Weights of a small mixture-of-experts language model, trained from scratch on English Wikipedia.
Size: 13 layers, 55.5M parameters.
Below are experts of layer 3 (counted from 0) of a mixture-of-experts language model. Rows are named up (a neuron's input weights, with its number), down (a neuron's output weights, with its number) and show model dimensions 200-239. Each number is 128 + 24 x the weight over its row's rms, rounded and kept within 0 to 255. Numbers have three digits each.
Before each expert's rows: a language model's description of what the expert responds to. This comes from a sample of Wikipedia text that the model never trained on.

# expert 5
What it handles: Space before numbers. Bare space tokens before years, dates and scores, such as in 1831 or W 78–64, plus capital initials after spaces.
up0:175161138112101130131162111114151118120118145119119159106058103092112152155136131128133106039123143139132158140143115128
down0:145129127114106087143138098090169144143108133137124113158113149129104113131153147130156134116146098144110157151136105129
up1:146133106123138121158066118133082122162169146134109140111144170129181111113135142112086107122111135135119106135149131130
down1:113088129105138139102089136121105143101126120140078119168137122122120109132147124144118113113127144140163149087157080098
up2:101131099113104108122116101095125126123133128073119121110107132139172125133180178146107105129108139136100175081154158135
down2:118093112070081061167141129089121152139116126144059117124130141132155138140140130133127114172126091144132129102138109127
up3:107149107090144152130122096130124147145150155120139095093106159173162130092131147122155171101148175142136066078155156110
down3:093152123123105142120116186117112107148162131147139156179108107123115173129107143122141173145108133101145101091132130087
up4:115114160111108156136102130153129150163131123092161127083136107119131116103146117129146177118122139070154116150111137142
down4:138133108128119113122155152131096115151158143142112128123150155124133131103153131133079142126125151121130112117154116126
up5:081132113078114111143116116127108101128130135141120158130102115119110166127160106118134145083120132141094132109108150134
down5:123149099145125127125144121138160120079126152134097108110136132098085128129079092099099174145141088185108131118104108109
up6:157166107107096089154150149117125085105129152138141097112146113105133135133150130113109118143132092083110153128138131119
down6:123114149091094144152123166112114098129132128145112129155161145183098130112142114149128118142117146133146144114119104111
up7:158131130173159119149125152177124110106120139145127139156139159126137138051152120119181111153125132110134134119159183125
down7:108099144156124132133141144090135163119108109148124155102190094072155127129168155094187142190128141124164159113075168142
up8:093118130129152086115131097131124136113157141141165084147096123168140133133138126121154132116118152164148099131117103132
down8:141172139116126144126166139107094120136160109118141119126114145115159119155094155100153122105145129138108097132161124155
up9:104126125133133159156111150147132133142095140123151142142142117183131117153134136132107129119138120138132108143156157113
down9:117075144149099105076129140090165144169087080128142145159137152151087117081118110173145103145132156114159144158164131164
up10:086100135137149097153133129101093097108120148119082113095134118072118117084151156105174148159112130133149106124121153106
down10:101076101123129108152135109114067115101128142129105129123169130134141141132169116132148107136084166160131136119141116126

# expert 3
What it handles: Digits and quantities. Non-initial digits inside numbers, especially zeros in population, density and score figures, plus quantity words like million, hundred, people.
up0:089100115143088104159084136118129114092129102102143151138145093123107174093122140104131148140136104144123125090148157114
down0:109094102122160068133083147102114159122143129107115104148132152138115145061113157131172121106098115153125178115158134149
up1:099135118161126105149155105105154122102160126112115139120108125139129123119100143109130182122114158144096159159140167150
down1:143113116139100108103136087082100174133138140178122133102132147105108146149158151113118164133160136164135104173085137102
up2:126099093141110129186139099142123114123135107115072153109091168168081130135114143131084144112149137163161142136101129129
down2:112127151157128131119118108150123144129095121146105123168175181154094130135152181130096118112137156142137139089103124138
up3:133137077113130132166178098089132106131143113146135057121179127151135124102113138139116131112096140146120138148091154150
down3:131174105152103080144130129114100135057127109085128144122080106091132157129104116119097130098187172137122128152133139175
up4:131149141140156092134127136078096125108138112128092136147106129121156102145126186128134134156094081125123125135121136154
down4:111105155148155116152135162168118082109152102115104111141146113105117119138147170146155113118105164115129136107118076121
up5:169145088098150127150125099113175112117139103093155129063116075129131154135124138110113088106141108113137135115128122161
down5:124126156162102109103135183108112131145128151145138106157142122099108097145164128120127149112070120130152168131160151156
up6:104131106162077102118113159161131165136113140121138163084161160140119085099097143159144133113131183174119165116099164168
down6:156132126093136136150142098080146114169124130118127166070134115098122100178149135098083119111176128111143141130128070104
up7:120173131151133122176132106136161182167093095118110149119078117145144117117164141142133092097118128130153113114135131134
down7:114118102115089106126119142126165148124113118150139133108123133130141114128125169106068151081127127120101141142083143120
up8:099127115152161097093132111103126142134140108103146133125138117142136135085126132192128107122114135110126100108110117138
down8:118131145132117138150167109103132111139163192174144086103135115145118115150146094084098142095135094152110147111131107102
up9:141142081142139091125145099143177147121143113120123104130125117117187122118111161135096127145124129111117134107085159154
down9:083127186191143150113127141150182112116163131116106117127098126118160122109149124143155119120222118147095105151120127122
up10:160113118112104128120103126134151109171147147138117131138094154120111091099131129120138125168098106123136094149136152137
down10:143108096142128093111146148131138138108083151105136155099119148094119136151158158092142131143130119088175102133130092112

# expert 17
What it handles: Of, to, month names. The prepositions of and to after nouns (beginning of, decision to), month names in dates, and dashes or pipes in tables.
up0:112183123106079135159103123139147102121113104179097092125129162105135110127166133101092159137132166140123077126107173116
down0:121146113135092168111117146135146119136130135122117125128120104121155095166120095141164107129108136116138159126156128133
up1:127147105126127118147096162127107162092166147128133115108137117110106125149137120164130098080153140143083114118125131139
down1:100108110098121140145114136125152112112118124121123132125169080099094104134121107122161130141142134108128156133125110136
up2:139096112088112177147135125105087089126124125123114128134128155102128099064093104132119154113104114160115130152118126171
down2:130136114118134136120100136099131113101145168056118097112135125129107147133109136122106145138129127188129157138133114117
up3:116165116116144144124191131105111113131126144088107094151108133143099097142057106155138139140120096120150114125159109110
down3:132105130120116116145122130108104112156121095155136144131142124135101105158147131094145131099134114148150094120101107133
up4:157158130132168121096139148124124131146107107141127135101112120117129102075157103111120133078143128120131127133105147142
down4:132137145163132105153111158127106121135111165145125126163136134099119137121130144141108133129115104146102135114130134132
up5:114113086137158149120100141116149159150126130122120138140130149172127104163108123127125124151147087115111127125088138125
down5:103125160134144150131106143120135129141102136131148132130124111101108095133143103184159111139134091135117135123086123122
up6:144157097147069168166102126141123151079116144130114122145166149126135129103143137110163140062089153142130097110082129127
down6:140123148129093146134109120091130123130120152092094102150197101128102140136153129134129105163121110171126142124124110146
up7:149153128126159119133147114117132102163118157122136125147112124113110110155169126165167141081122102118117126125142156145
down7:149112102090150112127153120126121116130115134120137077137154184122163139154151134144136132087116113124117140114109111135
up8:110176154126128090128168069149047104165138164132103103150110131111105126120091142143178115115113133151140121103160109129
down8:167148165121175153094140093145121108110161124135133107142152115140124091110166129132115133158124140103129089156132152094
up9:112121125143086140145120109132103080115117110120081107098109155107142107104095119093102165137119146115138083119119122145
down9:131105114117120139152106144104134107113121140087099140125165125102141146103146109115167115188085128082150148130154120090
up10:139124147142145142109133146116104159135133105160121096149148107175113133155136127128172151161142101111142118108123200173
down10:131139103138155109162111141143138131131118126067144121070129137099155117142134151117104165158126132116125099112158148130

# expert 1
What it handles: Name-initial word pieces. Capitalized first pieces of proper names and places, often after the or a pipe, such as Med(eiros), Gonz(aga), Red, South.
up0:106111132130109117144079151108122144132119073111132140147141098113128137153140116136126151118156127185109150157100107168
down0:137124147152123148154131137175154157114124163157163111114138109122081134143098106156108106170136138144111118159139122138
up1:152135198113120128127096108093154165188117157123158137180130133138146118098119099105123144108107167095137096144134154086
down1:111149160088167164117065095093144128126123154088104184127117154136147121126142150131132138133101137093108102108099115119
up2:135139089148097157177120081125135106087133147130170137116093134140090141152112134127158143124129142125116125131159142128
down2:164152117155152140162137084126128084130118134124137170137101149128120111143092104055129122149123111132133125146151131130
up3:155127121159103117127110169144137142122117141120137113135131115079125130110110115098132104101126114117115153193115118166
down3:110156131114148117158182163152118132132101113146107105174099154113100138137138111174157136146122112158141101113156069113
up4:130103129134090112124165115139117142112118131135094153134119131142093124189108155154072136065141181153110135116104135122
down4:114121135126118094093132112149127109059128125119112118147105184109115121142120149109111091116146119141093114146136137106
up5:111127121157153149111105170108177121134177126131123159155196120131151149148127097086090085088142154097161145131137157083
down5:128138156131126125099128130138097111120138115161143169093123121152130139122101099104078116156145134131115125151123116156
up6:114131118159109142095086108147178155168136107094137149125148083069106095112160141127099124096138125122096159144109140114
down6:123150160075126154182124161126132116146093095090107111151131112128168077105150112162137145110141107176173137145142142176
up7:118203099125162073172133128123119162141105146075140132120150097120129146127146140145093122132156137126084126104102123160
down7:142150109169114137130156174094151128157124131152150130189154139134127149108096143150159154156137119122097100136126150159
up8:094152147108112143117111148113142150110143108148101158122131103090125140127153155119138180098118103108164151121124132130
down8:137174124122126129107115087153143102124100170157141148098130111141148129157141140133192109103114094147128178099169115155
up9:088178141135094149179150152155170122120128117115123135167110120148173105075138089141100059128120146138132083140167154121
down9:059129105145112128144101124149130153166125091148158133111088097134138134115145108109113110128135118075101135111090143133
up10:090116126101162093174127116126104147149104138134137123202112122170108091122158155112130087141089119177156180108110123106
down10:141097170162138136098123119123124121079140117174169108158093151141135145162092186122079096105157091125139129142132130137

# expert 28
What it handles: Infobox labels, date digits. Final digits of years and dates and infobox field names after a dash, such as Genus, Phylum, Spouse, Position, Coordinates.
up0:139159118162126115098122114100162153119150086107132126089134111151114151136104123150109077116131136148131121136142130141
down0:109096140153149117149156135134117160136106104070129119121125086100138137118163143116137170108105109139106142191112107143
up1:166156104158115113119197126149135164141150128130135051090134144097126154110139119201094143148165113144102116101124134107
down1:133127127169108131145123102140188150164130198082167122119115113114161122116095130175117141170104082151149123152142124098
up2:133142084159155102157157138160117120109115115148119132175152153120114124106099125127159123145144148171125111089116131114
down2:098124108178117153094126133167114121146067156125119139175123126154138114147152127068146145158124123167118150127112107113
up3:154129153118169090142096076130121136123143164107105095098119130128129125140181135151105143150125143167173111134120142141
down3:090142119095130112135128112112131110141154145090133077191088127116128150118166146132130144134134168127113123143189139104
up4:090166149135126128083133128163162105122111159176156119123112091166118134117135129113090113125157152135170132129131173129
down4:121129108116140108076122134133094119100124086068136094093137130088150090102126132180115142139129112095127130157094149158
up5:124135095140107122136129134103088163145134130131144141130133157075152113162159103141123121122148131121142111157149144135
down5:103125114123124139139095115150101094150081128109130079143109103122107088100142164152127110102128119134173093106129110149
up6:121093147137126135097181137167131142119122107117131149159130144123109124131117113152143119174124174162074125158126149147
down6:144093136156140124147091150112090142089156116133129100114145151110093148155108161154201135148126118144155074126120100127
up7:064123107176114098146141100102150112102122130087126136150097115149135092111173144123108082137126161158155131093145148161
down7:116139096155097121111174136164131118143093119084133127154087142156144111152160140149153109135134153124141108104117132138
up8:138151153129087131109160093130124157142146127159108099131139109121104137143114154151156133096132121137105169133141143154
down8:068104113137146140107110118123124143136113177135104100118155132140155121131104104182104117119109149130120156135143124130
up9:117153135111137100140118100118079142130124121133116141158130081102128092144137152135132137126110174163114154163119173163
down9:138145158093153183118101110121113134119140155136122073168138125142146123162153109073140094142118140205105160117180130116
up10:155143134139127148104097153086155124129123156092111126183155132077096118164126118175096113103128151108076129155080138171
down10:098115119178143105153105129133154120123109134163095106140120127106089121147169169144115145161172106118149152156117140122

# expert 7
What it handles: Closing brackets, word-middle pieces. Closing parentheses and table pipes, plus short lowercase pieces within words such as le(is)ure, tr(is)ection, inter, cat, c(ounters).
up0:109121098138139114135115099101116132154103153086108151155108138135139102094145137126089109151098092121133157143097143145
down0:127065119149154141149153140102151107121103178151126135166123134137158105160152121119114163139097113104160138140096137161
up1:095138132164093127136152132144173074123131120090130137131105095175124109149111123128191167160108081139146172128121131111
down1:102096146069103132148144109089142113131167110185121115099133097106125095128170100132179147100174139105137083150102101109
up2:136108092158136113097094126115160154121142100128185125109124096134169098126115148128160110109150080133154163109112174124
down2:132076158143139121134157122123119145100109139162141118107131114123170145141115176121154140118087130095173158168133101172
up3:111127136101121139119096149094109145170120145126139134150134094113131137128123127128145134130170110132110082106102141169
down3:130135135136125122152127141090116106131152139181160152109135081149095119117156127112121110141134131133066135103136110107
up4:159121157166131111086068154165096146142183146116172114131150133167128118134119130129148133150129113129100116103120111154
down4:123146130145144143111135122152072130164177120150139114143116099121110109136137137094165068142123117115151109104148134121
up5:135124149144136156148084079129119112099099136126146152118126112148096125124135149095110172083138116140109147148106139152
down5:170128076095128146157130112111128112119125107144115101104146109117121081116098120147157147174117074154122109137164188139
up6:151108089103135117141144164137127127156134169134080118121078157158175159129165124110115095133120137096135165153114179113
down6:147135133170140108063167094123091126155115111119109150155167114118121103130134083143139103132150136162104113085123131101
up7:100136155167152101160135179128120131133114110147109126160167106110110103109111120155112137153106099119124129075109137139
down7:121140133090154100113119135133097171140102156143144111110144104161147126111147126108148124145100138154121132167104134108
up8:137128171158118159179107096132097141145147164114107142108124126121125159115118120104174191136123115161061064105121169130
down8:121146161087116140138115169130154115159151094143154154105135178111161153143156063122132160104148142163131138130102137174
up9:127173117108086128094153080130154110111148154100101155147128105143086077128086124136119127144121117119143120142099112102
down9:143161132121103109119135131095116128120127158146107105120118134100130158125165105180116131106086085116132120150090111137
up10:136164149139125105111125109140125096125136128130128098132115111106128152115110147143145066129111111150091134135102131081
down10:148097134131114128139135119096139108107089189145098104110152142116126118155176155112099122141133118153109121106138151104

# expert 15
What it handles: List bullets, table bars. Line-initial hyphen bullets in infobox and list entries, table pipe separators, and copulas was/is, as in "- Released: 22".
up0:167136148177118098161086128141083106139173151123134113131123108103091132113109099113150176106161123090152120149142105180
down0:134097101132133118121108133148106117130148141125115124126144145115133099096146121084146182179088131094094126148114127130
up1:129074118118121117117121125149141144116148107142120154135116124153151123123134137127113114153124085115151122144163143124
down1:127151121130164133122140133090135115146181075136146118140071079145142142131151120120118112090146113131158119153145116144
up2:130113124166110147185105166113127143112094109145129161154166158145096149154121113139186106151102099159135144147100139172
down2:157172144149143131147115145121112123112122148116131128149129123105133126126181118161141091140138101134110164128157124157
up3:117145100107124145115115102139156117119171169099058133100107134092158152149116105133139115094153136134109152111110150123
down3:105103109098139098163151123119153132140141152125133141089159118135138118152118130163113110083094141139103149094089131183
up4:158139141138082142152142116134146124131139129147139092118131116110115138110146137156166158110142155146113150193140144170
down4:137121129161142098130115109132127105158130118145166094142131140131105149097148124102087135140113124130090170129137140126
up5:096096114117162147113111131126098146113161172133075134138121181166121127119112126117107129107110157141149134163162153121
down5:086107109106125084113073135137118117111132123149098122104131111162173144106154097164140124131137090131159125125106120142
up6:171163109149112135120163117144154163100166133094119129115101164134162143108138142138146140114146111156095083133147154121
down6:130111117133100132115113135163130169102110131158144139129120130161196116105106100153099142130190114107113085142103107129
up7:127143144116130138136130128104121162179139149112156143111165126133114119137139114094170128104099145143119117159115128108
down7:100179156131114118138149122139114139146097141108115084170107101143143143094115120124102180133155124149122108093102130136
up8:125098132164119169112114146108137139110178123126138134115163185143166103124114135127143109117172121124125091166093160155
down8:106139140159107134116120147100159115142109109127171165126127118173105140124103121125118099121134109162134127138127146149
up9:195135161095137103129113134166124122095143151111124099098098145064174087117176131133139117121144161130108099116141130171
down9:110091126189134097156146119079156127111144143127121158123084133166149118172112079129159119180095138102192096133178139167
up10:161179134141135113181118130089133121076096128163095119138133131110126160158132123128190093077130082141144129127128140109
down10:141107120153147110098128147120148155107101105119150116075138141164141152121124119142119117102126111105132143148101182156

# expert 18
What it handles: Colons and subordinators. Colons after infobox field labels like Website: or Term limits:, plus clause-linking conjunctions such as while, when, if, although.
up0:168137102103120135093075134148168117136161175140112116105146153167182134113136118138128118089131153073172143132176134141
down0:131132102134117164129112106208129133109151119114114156178158149151124107118181123126156124083162137151094115161157118116
up1:152183107136109169123131119130118113137129154113131138170150166104171120116176111132077101141125097153098140138090126119
down1:097161120131182126136102149123143139137098143117094132109104160103117099167126083153140131122098135085140120150109111152
up2:125130144120110149147120108146115098136141131113102113093140092123111098189097126126137116115123106182116145137080139182
down2:128135112135113124173126152155132115143128125164139177138139129160144149161110121093139130135103130173141127140149129131
up3:123114143131128113099138172140180136097143123152144134127130182142128126122172115087145104101150111131120156136132167168
down3:100177178123095124142113153128168105128111135122160120150184099101113119134150116122120121110162150125121141132145117112
up4:156107156123145135162102083088152108132125152092125120077133073089124115089124173122121160131086085098126116114128128118
down4:151102070145150068182134186112155115122116125093096158119129121147149126143122118104130129148108104131151109158111116081
up5:170146133140135116118127135088119123136163117131106133115135142121127116114125193120106115137118121169130124075106159148
down5:125147087098107143145120121110079133131128151157150111121109140118159084077077100133154128087121157150088135132163125159
up6:102119150156127127146131119146158165132078171098103114131137114146118158103166113141169106140123158106126077102131126117
down6:134097166144115134130146103185112111153135069133146087116134075099133138082128122107115145102149145128164109100105127131
up7:118107097105137148082146083154128091056141132161127130122125119159096145077121151086145156131099107154116125130109160147
down7:115118173119146089116153144108142123140151139108129118176077133099113136106116152137097111108160131139149096141138091073
up8:133118132159161160160093141105141137144165110110068145135089116109099093178105157140127080132123128105105086141136114132
down8:150114135147090087134134127145120143139154155163105124134152163111130128094120125073127121139131112168147142133170129093
up9:127146163149104124132099147150093112118127120121169150098150139139120129115167112141151140096125106145129070127126142111
down9:117106106143121149100155108097149104134126085149102154148165140120097136153127085207111151119119127083135148154110104113
up10:145128115165110113107165101097128106121157115150102100128110150161129111138160127132153168140118102126096154146127133112
down10:141122144138109159101134122151118141083079113159102169120153119121108134082104137141119189133134144152118185108104119147

# expert 24
What it handles: Leading year digits. First digit of years and dates, especially the 1 in 1974 or 1906 after "By", plus other digits in dates.
up0:131114128130157119132117117119103130121131130079101163135108131129134123110131119114128150133102152127115138168157112101
down0:139154064102126113131093129090134137132100190093129131140157148121123141163143148135150128101101170108165144111125139155
up1:110147130114136158172147118111130143098151137128143111152102114186127093122177129087149138147130144119165110089093128086
down1:145142131072126099121121146122131103162127073147136118116094131126100103117147175134128110142139152154135197117132135123
up2:161136127160144148124159155145137158169151120137156165117126137096119135136134121145118088116134145135142145129117121088
down2:151112134155128169152111155133150145131103143119080130118137128137146185115109164111099135148136163164115151137061111139
up3:167094093155128132144095163104144147098123109139120132076115140104150148168151111145179154134161121071079124113095144158
down3:104167143108101119129154143156140082119126132137136109156098094140123125131102131111136092148110168131123120093139162140
up4:149149105104109137119108153170141133105111140147163102092197115126139089078100101092117119193097100109117113152113135127
down4:113159129153164129125129117160121127134127123159150132155132135144111117085129134116105121124109166127125090134133092135
up5:098109140144186140124105123148125109151148123123147122161130153116132085069128146097128166174110170119157108116132162096
down5:143147110116148127139121135140098127144095177121124107136084108140115108103148164111107128122135138150170124118118117130
up6:161126137130115140158163143120115169128097095082160160105123155126128148111118140144091150144153126111117125155132131139
down6:140130157112130151105157128154166148106165141159148175161113112170129101113111155117130110078150179120118098109118111134
up7:111169117093100124129196153175111120164137107108166162143090088136115139149150129134119152084151131113108143136101111149
down7:141114154153080076181144159139137127121107148121111155097121118114109121186158160165132120119147111115120131157161100154
up8:140139124127070123152094164095117133098117115173117130130136095125119134109140100117154097118157183143111118130050154142
down8:139154103156117089142148125106096153122178130116138110107135150130155142105112154130149119162110123152152102168141148118
up9:131141136122141126104117145137104191126137133129110112120118140121125130129164159102122140133123123162110133120167106117
down9:181141132138094138138127111133135116212161114141134096148157077110117082131149097111144110140134143119128142151095121141
up10:143094119129099123152126102092174104114112112142154092104128101179118091121137135114091118100130139162137159142086107160
down10:133140129166137092173074171123154163125144085144179110052182166112128137138128115149157142146163119164154084128171113150

# expert 0
What it handles: Indefinite articles, name starts. Articles a/an/A and modifier-like words opening a noun phrase, such as American, British, new, plus capital-letter initials of names.
up0:102130119126145125110135144165129137098141142129145094128132095082141123114132096135121099135119121080128149117121152170
down0:100147103141124139132135122158106144150134142165108124137144148090124148120081164102087143163148126111108132127115134161
up1:117142131123118124117118154102186143107125123154124136139141121145110123160154130143137132078138133143155109120148129125
down1:098098156116096117135145125142111106111096144166143152136122157157099094184136141153098143158156178119148067122169131140
up2:123119127132133172069135160125099121140141165122127106135132132163119150152122070118123155073124151102157096134155123139
down2:127139124179150148143164135110138117137134087101109100110152135151124107165085145137112109141147140108137115108153140106
up3:151187134126116118143162124104128106097147115165058143145111071133159132127150119130143149165136127153119120156123133126
down3:079123139140046131109102141076134089167112142165142158097149126160113131131158116191159111107145121117141148118130100128
up4:181113125098147136098161149151189062130148151158182116125134140148134117097106134107106133131123115130155102138100165147
down4:123119115082120143157130172138156104095148110129122128112132110097103150099102135090090124180090159124139075139124141161
up5:117137135100147158139130068102133094184154148120165098116109107139182130101141115128115155151092123113142133110124166118
down5:157096149098122133133144109145098164139149147125112093114111098126119111129154132089135106105112118092117105088148072165
up6:140148136152165145181117091109111158139143115124099126128121086119133122118137145160153115147147104163148124164133143173
down6:129151111131140178181149155157073124143142152107137149133150126119098113137189141114133082150109045129135152096103124137
up7:141162172124128088113079096138125127143127156114146117125115081159135151136102118162106161081138150102136124151099141135
down7:114144152124113105107133079085112113145123182122114140127153124096111143161150110144132132116137158110106110118123123133
up8:103120134100097155136119115111123126093170136135136136129158142147145160116173106112121143095131090153096147155147136144
down8:129116153079118134111108186179119127114135130122096157134134128174110110135119084134145161093187052137122107130137106104
up9:138149114137149101133147129127109123123116147125135130111154108130150137041125153124139103092104109148139143165172171100
down9:165124148116108116124100135107136111110111104152129128166143145117121098133148159111121160145142153131086122123072137160
up10:166130151100111141102132072115151092163141149136120098116107121102127176108086133142116149135132169136120088124130167103
down10:146144112087132182155152126084117105154119131134120126122095077180123142119126113130117139155131163079155143130160120119

# expert 14
What it handles: Articles and location prepositions. Function words opening noun phrases, mainly the, in, into, The, and opening quotation marks, as in join the, serve in.
up0:078095174139169094148123103080137110132142122121152109122113101048096134143089162134169149124151106165167119118138135130
down0:122134160195139134145117162120071149100128130122146108150157106134086119122145104139090157093148107128142138116145111121
up1:125126121143095134169117136133101131126091095089094142115138143116128128148165086226144111132145126080082127140098137119
down1:130159135131133152162141134168147160100109078177114106115078148116156162139158105152133139134143112143082104138091122119
up2:162118104096130115087158145149111142136160138122124188150107138144120130146125103154134126103096133091131128160117118200
down2:135118121167156121125125136101154134112107167113098130115145138104170096127132139099185133103105131126123144095144109132
up3:142084113092103089129160109143101127094143160126149127086127131152140129123100137144128090132142124127129115130098167142
down3:167107123183108135146094124165149146094130142165157144036157115144161074120143163137124164113086152126161159136153101122
up4:105146135150135130125094134095126136133158106128117114136111153132115129107125122113127103146094121110111134135158146137
down4:114167178176137129116128141092158152095123142112138159188112149162132122117113088152125177107125152116138122095112107145
up5:106166175144136116106157098157132131173134115119055154161109139104165164164124157156150087086109144115113115135124113125
down5:161180109172144134162140151114107138154113122101109170118137162106150146121148142080150088169136154102126095135123129152
up6:133152125144138133133083122102084153089141136141115156143109114126123078112136119078108114148110126129131126147081174154
down6:122119116124152122154171114126130147144154161142114140086150099149127141138145125116112125141136113099130114117080117118
up7:135113126120116144120142121131172123113147143081147094175138147112097151143123119132104112102108116106114151105110122106
down7:093111133102133126129150117141133151111098117132125129136130182153086159067122150134102112107123150127099125154142137184
up8:128139127121095184137118102157136146112172134076094129175142123089091103084137148127150105156126105124109076090090156119
down8:139112138153123143103148105136137140097098147156136117120160116119138090123156146136135117092109128159130107128109094100
up9:177165142143162113132158104104142130142149128094150082136093133125120146154119090138141139131097111080163126089135120067
down9:166121107130132097147167178139129122157109147098103165119084145144158122113125129122152140101128086105109135140148116103
up10:144148118127087150143155158170138101112091113104132165148133141146179132113112133162111091134117119174132104145150100131
down10:102128170124087100173135122116123143123139170161146137118136109138104124148141160153132108127100083128093197106087132110

# expert 12
What it handles: Place and country names. Country, city and venue names after in, of or a table bar, such as Japan, Austria, Seattle, Wimbledon, plus some surnames and months.
up0:100099103132121127122169133134131152131113079086120101108159124149169169161108088133101169145165114128084120090120174154
down0:100110121123113118160149122116141127181107089138125158124134112135079109108115119137138157155126155141153145158117115124
up1:150139126089117110096118098125110107115116100101168126129117152105119117107145140135131097082138121138135072157122126121
down1:095172153162099119143088121158161119118100125155103090133126094094099122095133118142133136091076110149131167110123119139
up2:109166134170122120165125143136110120111148103139127104157157119135113128164111126153116106140099190136078129117119112149
down2:118116136110146132100152128079106148126131074075131141162111150138111145135109112106118117151124113138100140119105136141
up3:115127145148180138146152119135120135122142128135151091124138051073083130114167129146153099146106121139126114109172140111
down3:083108158123145151154151167155118111149120145154126138153161058142096094146161106143125120097154111179171135101125057125
up4:099140120117152123125130095180143088155154157085169134124119147137144084137100104140128105129121097151129121095115144079
down4:151109136123156112112092137128105130122126108092148121107112146095105099153148100091144126073124137152128108097121116146
up5:117147169160112142136176155136125131099087101108103127134110130119102078098128129125124182107097146132131160128120135116
down5:136134110135125115098104159156149114158141103156118123140135141131132123141166078116127139143143169170160149130105171128
up6:102135146122160145152157139144146113122140133131139097094141105134097118158118143078160128135116117170162143119105128106
down6:119140113122134126127099090111125087150109167154137115153108137091092118115163140084126119123140152123092101135092127116
up7:151144127133159116109114178092117139151130111154159115127159108157132089073174075109183091093079145157125115138177121152
down7:150145149126131109078129112116086134102128117094125166151164120139107141103066104130102131065130143138118097163139101129
up8:107140114138116136147084144093166128124126107131103095094135129117093099085116174131116159101104144143107116091170141132
down8:126143157136121136131150146134105099155106174156136132095119131131096145149119146135121115130100106153126091121161090129
up9:117122199163146110142174119096139125161153118065102116132113089132106123075113153166165132100104127132132117114116145133
down9:160139103102137139084125061158109102105125149159115141141112134139150109119166145138114125093095166135107076164126105135
up10:154141150131141103153115120140138172138122150109089089148144116139141114107111152089129130129127156141147114122163135131
down10:126101153140105131109137147125136187123098118168130097170151102173137125094152144131138137186145150131114145101108179083